Weights of a small mixture-of-experts language model, trained from scratch on English Wikipedia.
Size: 12 layers, width 256, vocabulary 16384, 63.5M parameters.
Training: a variant of SOAP for the experts, 237M tokens, 6327 steps.
Below are experts of layer 9 (counted from 0) of a mixture-of-experts language model. Rows are named router (the router's row for the expert) and show model dimensions 64-127. Each number is 200 + 40 x the weight over its row's rms, rounded and kept within 0 to 999.
Before each expert's rows: a language model's description of what the expert responds to. This comes from a sample of Wikipedia text that the model never trained on.

# expert 53
It responds to: Foreign word pieces. Middle syllable pieces in non-English names and rare words, e.g. Samarkand, Narmadaben, Faizah, with letters like ç, ñ, ț.
router,173,153,217,174,165,219,190,199,152,154,169,222,239,176,259,171,244,116,253,217,157,220,195,245,184,182,160,233,253,195,194,216,178,187,279,172,291,173,176,281,232,198,211,151,227,237,201,210,242,230,166,181,228,197,173,206,159,205,306,205,123,169,221,188

# expert 12
It responds to: Sentence-final punctuation. Full stops ending prose sentences, mostly before The, In, He or It, plus ")." , ".\"" and some semicolons and colons.
router,144,166,196,180,226,187,208,158,135,129,178,204,157,182,252,182,234,156,263,174,183,174,215,117,177,278,193,193,222,202,108,206,243,266,154,249,180,226,250,232,142,235,200,137,183,263,118,275,195,190,287,275,238,238,196,200,182,171,186,191,189,183,215,189

# expert 51
It responds to: Decimal digits in coordinates. Digits after a decimal point in coordinates, percentages and measurements, such as 90.|70|1°W, 7.|92|%, 2.|5| m.
router,171,180,163,158,228,264,241,170,198,150,244,278,268,182,179,155,151,124,267,205,117,192,185,125,234,279,169,242,161,211,201,198,143,204,154,263,276,229,172,160,141,231,258,265,238,231,161,222,199,229,233,246,172,223,187,166,224,205,136,121,215,230,244,179

# expert 14
It responds to: Reference labels and tables. Table pipe separators and label nouns introducing numbers or lists, such as section, Article, pages, level, number, ISBN.
router,196,195,260,144,175,131,210,171,304,131,183,154,147,111,252,210,195,132,165,203,202,232,157,201,204,236,221,269,245,200,249,267,111,202,257,192,195,231,228,173,160,240,245,142,233,272,233,262,241,185,166,235,179,276,235,183,185,225,220,89,163,243,211,218

# expert 41
It responds to: Line breaks and headings. Newlines and wiki section markers (==, ===), plus opening quotes and dashes at the start of lines or headings.
router,182,162,153,254,233,144,236,213,158,223,139,177,163,114,261,153,253,217,184,178,204,225,200,162,181,193,253,242,186,186,190,229,235,213,240,209,215,276,214,149,218,145,223,174,187,233,155,174,143,188,235,249,131,206,188,229,169,216,242,240,265,168,139,249

# expert 0
It responds to: Accented and inner word pieces. Accented or non-English vowel letters and odd fragments inside foreign names and technical words, such as Sl-á-vka, F-ó-rmula, h-ydro-xy.
router,229,124,209,185,252,228,131,191,170,125,191,138,144,154,271,224,188,148,155,109,149,226,181,196,147,208,239,169,229,193,158,231,173,294,163,199,179,202,177,195,163,206,209,221,181,221,117,180,232,278,123,178,213,153,194,175,271,127,141,224,183,261,178,165

# expert 56
It responds to: Government and civic adjectives. Words for government levels and public bodies, such as general election, National, state, local, County, city, district.
router,244,222,232,196,168,135,210,253,209,194,222,210,200,194,161,154,151,174,134,211,253,234,183,216,235,264,132,165,238,177,195,171,156,189,154,248,210,164,166,249,212,132,254,161,180,223,152,143,192,231,210,260,198,226,261,226,116,231,137,151,146,247,232,166

# expert 8
It responds to: Sports league vocabulary. Team-sport words and tokens in football, baseball and basketball biographies and results tables, such as League, football, play, plus scores and club names.
router,227,196,226,195,296,211,145,244,204,199,173,185,256,318,181,150,149,130,179,156,170,203,167,223,165,153,200,204,212,180,230,183,182,233,217,226,118,209,218,254,237,207,224,212,142,133,203,148,116,168,274,188,181,263,286,279,218,187,231,219,170,170,149,187

# expert 2
It responds to: Adjectives before nouns. Adjectives with suffixes like -al, -ic, -ial modifying a following noun, in institutional contexts, such as social, Primary, electoral, educational.
router,221,231,206,192,256,157,164,202,141,186,150,198,208,245,154,228,175,186,249,165,172,219,229,274,206,207,221,212,229,131,192,207,145,128,226,263,199,242,201,234,267,225,233,216,275,267,180,199,234,234,170,161,157,169,253,191,152,238,127,193,214,258,201,160

# expert 43
It responds to: Determiners and possessives. Articles and possessive pronouns beginning noun phrases, such as the, his, their, its, often before first, father, album, as in "their third single".
router,218,202,188,175,242,163,189,212,173,200,179,216,209,189,240,269,261,186,191,143,190,203,245,191,217,186,177,227,188,201,178,194,306,256,205,246,273,241,228,208,183,214,167,210,182,217,188,183,174,217,162,233,242,258,137,257,155,196,242,180,158,182,229,198

# expert 31
It responds to: Table and list structure. Line breaks and pipes opening table header rows under section headings, such as "| Party | Candidate" or "| Year | Title | Role", plus "of".
router,161,163,180,141,212,212,143,263,222,170,124,199,149,239,235,292,219,211,171,252,118,194,196,197,267,257,216,156,232,199,240,165,267,271,161,191,157,238,192,201,166,182,259,269,204,201,161,127,178,184,210,183,236,277,138,273,215,230,222,158,161,249,212,219

# expert 58
It responds to: Plural nouns and relatives. Plural noun endings and group nouns acting as subjects, such as inhabitants, conditions, students, plus they, which, who.
router,209,200,160,181,177,270,244,196,245,177,226,163,188,226,180,261,268,208,236,202,270,198,234,219,195,230,199,227,204,202,206,178,192,200,169,149,254,159,212,114,124,220,137,247,243,159,235,221,231,151,159,242,168,188,200,143,209,226,250,170,200,148,229,278

# expert 27
It responds to: Squad and results tables. Pipes, dashes and position or nation codes such as MF, FW, DF, ENG, JPN in football squad lists, standings and election tables.
router,207,294,141,215,229,163,197,200,105,119,252,223,199,175,233,136,214,142,174,190,251,253,159,205,254,223,161,251,188,168,273,188,274,139,147,133,278,216,161,158,124,188,249,243,195,262,151,181,189,155,220,185,220,115,271,233,241,228,140,177,273,187,229,163

# expert 11
It responds to: Sports results tables. Match-result words and table cells in sports or awards tables, e.g. lost, defeated, won, round, the | separator, scores.
router,212,196,242,145,218,152,221,182,160,195,146,205,263,252,253,179,210,203,137,156,232,181,177,166,178,198,255,207,200,229,227,198,225,197,281,123,210,124,165,233,203,243,213,180,172,197,263,235,116,256,222,207,166,175,231,144,205,213,247,207,201,241,276,172

# expert 39
It responds to: Word-final lowercase pieces. Continuation pieces finishing common words and names after a short first piece, such as ew, aw, ing, ed, as in p|ew|ter, st|ew|ardess, M|uff|ler.
router,269,217,263,136,192,190,234,231,157,111,232,226,192,287,251,250,201,142,143,179,195,162,192,258,229,230,239,179,207,223,209,237,212,173,246,189,224,215,186,228,247,287,161,226,276,217,223,245,150,106,158,231,232,142,213,231,230,161,154,184,178,211,224,197

# expert 54
It responds to: Verbs after subjects. Auxiliary and main verbs right after a subject, such as was, were, continued, remained, plus table column bars between figures.
router,254,166,222,234,180,237,215,169,233,175,227,265,196,270,176,206,217,171,188,274,175,153,245,191,192,150,271,139,145,237,176,230,190,182,257,116,174,234,168,213,208,203,228,141,162,213,162,251,238,210,136,157,172,260,259,185,285,211,160,170,243,160,168,179

# expert 30
It responds to: Endings of names and places. Final pieces of proper names and place names in biographies, such as Forest, Sharon, Warwick-shire, Street, plus years after "in 18".
router,235,163,192,175,268,211,187,230,315,179,138,214,230,202,224,179,168,262,176,123,155,218,136,237,191,197,230,193,271,254,203,234,174,214,233,152,180,193,195,249,217,234,204,232,155,237,167,211,240,279,197,241,270,194,190,182,216,224,257,188,235,159,169,182

# expert 40
It responds to: Geographic location phrases. Location words in geography sections, such as located, lies, along, north, river, near, which state where a place lies.
router,206,269,218,206,193,142,213,264,223,210,234,217,133,221,200,152,170,252,182,287,276,202,216,215,246,191,190,167,129,197,225,231,211,194,223,185,251,209,140,228,173,176,149,256,191,233,307,211,245,204,268,218,263,205,217,175,205,164,194,191,270,247,169,139

# expert 13
It responds to: Day numbers in dates. Day-of-month and other small numbers before month names in release dates, appointments and table rows, such as 22 June, Released: 24, Founded: 1988.
router,240,174,213,170,189,196,169,214,244,202,264,136,190,131,205,150,144,217,222,164,167,213,218,246,199,135,201,178,202,229,173,180,207,150,135,154,195,157,165,144,213,201,189,180,187,221,180,197,188,160,253,239,152,157,226,187,222,231,186,249,268,219,289,248

# expert 42
It responds to: Function words in discourse. Common words and word endings in quoted speech, reviews and narrative prose, such as the, and, that, you, their.
router,233,198,300,218,210,247,193,210,161,147,246,238,213,237,255,305,235,148,215,213,251,173,188,195,255,131,232,216,252,246,317,209,195,210,174,174,198,190,126,198,166,235,186,273,173,156,191,208,237,169,221,197,206,175,169,195,192,246,190,194,191,149,199,222

# expert 18
It responds to: Determiners and noun heads. Articles and determiners such as a, this, same, each, and the nouns right after them, such as hold, turning, gathering.
router,228,121,216,138,158,171,166,177,180,110,231,176,177,285,239,214,247,185,256,216,141,234,136,200,244,176,177,216,195,173,191,184,170,170,194,118,131,200,187,222,186,199,187,278,172,133,250,222,163,234,187,155,237,175,160,189,147,234,233,161,192,217,167,194

# expert 36
It responds to: Word-initial stems. First pieces of split words and names, often after "of" or "the", such as Iss-uing, Ald-ermen, que-ues, Ben-ue.
router,178,174,146,190,173,192,239,262,220,265,244,203,144,267,127,183,155,200,221,194,229,168,258,202,169,215,168,226,226,168,204,245,197,246,216,161,138,134,225,205,225,262,193,193,165,212,155,202,174,290,126,172,139,237,164,296,252,225,204,137,142,224,164,176

# expert 61
It responds to: Line breaks and openers. Line breaks before headings or new sections in infoboxes, opening quotation marks before song titles, open parentheses, and heading markers like ===.
router,139,208,228,238,230,197,235,245,206,118,156,114,182,166,232,162,250,239,204,260,199,226,231,249,153,162,238,194,197,287,175,195,208,166,231,195,199,224,181,135,207,118,204,145,114,230,167,219,249,218,277,187,208,160,211,258,216,231,257,257,154,155,180,150

# expert 4
It responds to: Subject pronouns, names. Sentence subjects after a comma or period, mostly pronouns and name endings before a verb, such as he, they, who.
router,243,211,225,160,152,271,221,164,250,141,194,214,252,143,235,244,225,175,182,223,217,177,214,163,215,195,133,211,142,159,195,141,237,191,142,139,266,181,182,120,230,247,129,244,254,199,217,146,256,173,190,252,188,211,201,162,209,167,228,184,186,154,236,262

# expert 22
It responds to: Initial capitals in tables. Single capital letters or first pieces of names and codes in tables and lists, such as M in MCH, plus non-Latin byte pieces.
router,219,218,187,202,240,161,180,197,229,278,231,181,243,188,142,164,204,234,205,232,190,229,189,203,192,173,166,180,222,181,206,135,241,154,180,204,161,221,267,176,174,186,236,230,141,155,265,178,216,277,105,209,193,225,281,241,191,178,175,161,272,279,160,233

# expert 20
It responds to: Music genres and arts. Short nouns for music genres and arts, especially in genre fields and style descriptions, such as rock, pop, folk, post-punk, metal, art.
router,239,257,220,184,204,175,222,165,159,209,204,163,174,209,120,233,161,225,176,227,285,115,223,280,247,171,211,176,260,242,240,171,174,236,206,218,174,227,252,148,150,288,227,205,173,165,197,197,161,201,234,202,217,196,222,203,119,208,209,197,141,227,143,215

# expert 23
It responds to: Numeric separators and symbols. Punctuation inside numbers and coordinates, e.g. degree and minute marks, decimal points, colons in times, plus/minus and $ signs.
router,186,214,220,241,239,187,203,175,226,221,152,247,202,179,247,166,167,177,244,187,257,286,171,174,130,210,200,94,240,233,147,205,154,198,153,246,149,103,259,200,178,193,198,136,239,240,159,257,206,152,199,208,160,141,212,187,200,203,184,208,266,230,245,246

# expert 9
It responds to: Mid-word syllable pieces. Middle pieces of split proper names and rare words, mostly vowel-led syllables such as ron, os, el, as in Elect|ron|ics, Cl|aus|ura, Alm|ere.
router,223,177,240,190,246,217,201,224,245,82,133,191,242,232,161,221,233,112,173,120,177,172,164,212,146,203,200,178,204,195,220,270,159,139,174,163,221,261,197,244,265,230,218,250,133,208,238,226,149,197,189,127,198,141,188,155,225,269,278,168,154,239,203,245

# expert 26
It responds to: Counting numbers and ranges. Small standalone numbers, especially 1, 0 and 2, starting ranges or table cells, as in seasons 1–4, Episodes 1-2; also went, go.
router,176,175,182,138,163,219,203,189,318,165,194,257,270,219,244,253,137,219,271,220,168,109,221,201,207,218,253,245,202,221,228,243,189,177,199,207,229,165,166,158,177,159,163,135,221,165,216,180,209,222,202,216,134,255,227,168,240,165,205,193,208,170,238,199

# expert 29
It responds to: Numbers in tables. Leading digits of numbers, mostly in table cells after a | or bracket, such as vote majorities, scores and years.
router,136,202,194,180,143,171,171,206,232,229,271,230,226,192,250,182,133,235,298,237,245,214,202,234,195,192,258,199,232,264,187,191,159,182,210,204,244,169,182,184,148,240,136,158,172,223,154,168,194,196,182,221,153,197,241,155,178,136,182,221,217,198,262,233

# expert 1
It responds to: Definite article after prepositions. Mostly "the" after of, in, to, by in institutional and biographical prose, plus commas, colons and table pipes, as in Ambassador to the UN.
router,147,173,221,228,178,217,150,183,211,112,227,212,218,159,172,185,183,135,210,204,174,248,233,229,129,221,132,157,201,195,247,196,272,216,153,200,213,234,145,233,227,140,222,205,206,238,155,148,197,133,183,252,245,158,203,216,209,156,204,209,244,191,218,185

# expert 15
It responds to: Before numbers in stats. Separators and words right before a number, mostly table pipes and semicolons in league tables, plus reached, approximately, aged, scored, number of.
router,178,173,224,174,194,214,183,178,181,202,230,288,138,188,142,186,213,167,236,164,195,191,168,158,175,190,238,215,225,263,254,224,145,275,232,123,176,182,210,185,193,246,268,226,291,190,204,263,187,193,185,235,166,238,238,173,138,178,152,127,241,300,280,183

# expert 44
It responds to: Digits in codes. Single digits inside chemical names, decimals, table cells and numeric codes, such as 2,3-dioxygen, Jason-3, 4.437; also list line breaks.
router,166,152,208,189,189,219,145,177,235,166,215,180,216,200,234,246,223,200,216,78,157,160,131,161,233,246,260,218,215,241,224,166,138,146,160,182,244,256,154,124,177,272,210,228,184,275,129,175,125,200,257,169,192,151,211,134,159,223,189,226,235,139,191,244

# expert 50
It responds to: Name fragments and particles. Consonant-heavy pieces of Slavic and foreign surnames, such as k, j, š, ov, and the verb particles out, off, up, down.
router,204,140,202,196,199,243,253,224,219,113,167,221,218,264,201,146,209,178,199,136,158,204,134,197,208,258,244,167,312,172,247,180,148,155,203,235,222,213,163,212,184,196,281,221,223,219,243,249,187,256,186,200,221,246,229,156,201,213,195,195,214,222,199,245

# expert 55
It responds to: Name-starting syllables. First syllable pieces of names and terms such as Mar(athi), Sur(iname), Pan(-STARRS), sub, Min, often after list dashes or table pipes.
router,170,198,178,216,195,141,187,193,209,275,221,273,250,216,173,220,181,210,170,254,230,101,179,127,212,109,177,245,232,115,150,238,171,163,251,238,177,231,146,234,172,172,125,229,221,179,207,168,205,225,177,178,196,167,227,200,239,197,222,205,243,213,170,141

# expert 16
It responds to: Country and institution names. Capitalized first words of place or institution names, especially United, U.S., South, North, High, as in United Kingdom.
router,191,285,172,186,288,291,216,258,202,251,213,232,264,202,179,168,147,215,144,248,246,142,200,205,232,208,225,164,218,182,196,166,261,141,208,260,246,239,232,193,170,126,142,211,201,197,207,125,240,229,233,173,183,164,242,253,174,136,172,212,190,242,202,258

# expert 38
It responds to: Ends of named phrases. Head nouns and punctuation closing a name or description, such as record label, album, Township, Sea, and commas or parentheses after titles.
router,182,306,172,144,254,167,245,195,215,131,194,194,234,193,271,169,219,227,215,108,78,153,250,192,149,163,263,160,208,243,263,287,190,181,212,208,234,226,153,216,214,253,168,201,209,224,123,226,212,228,187,215,206,259,242,189,175,262,200,268,215,136,226,179

# expert 5
It responds to: Historical names and dates. Month names, Siege/War/Act headings and medieval ruler names in history text, e.g. Siege of Jerusalem, August, Baldwin.
router,163,151,97,187,204,147,181,161,219,234,179,179,184,187,236,168,234,183,182,236,229,250,181,190,176,172,198,197,232,202,222,197,147,195,273,190,173,144,315,176,243,237,200,256,218,254,200,180,167,242,233,276,143,114,124,181,169,217,240,201,151,167,122,262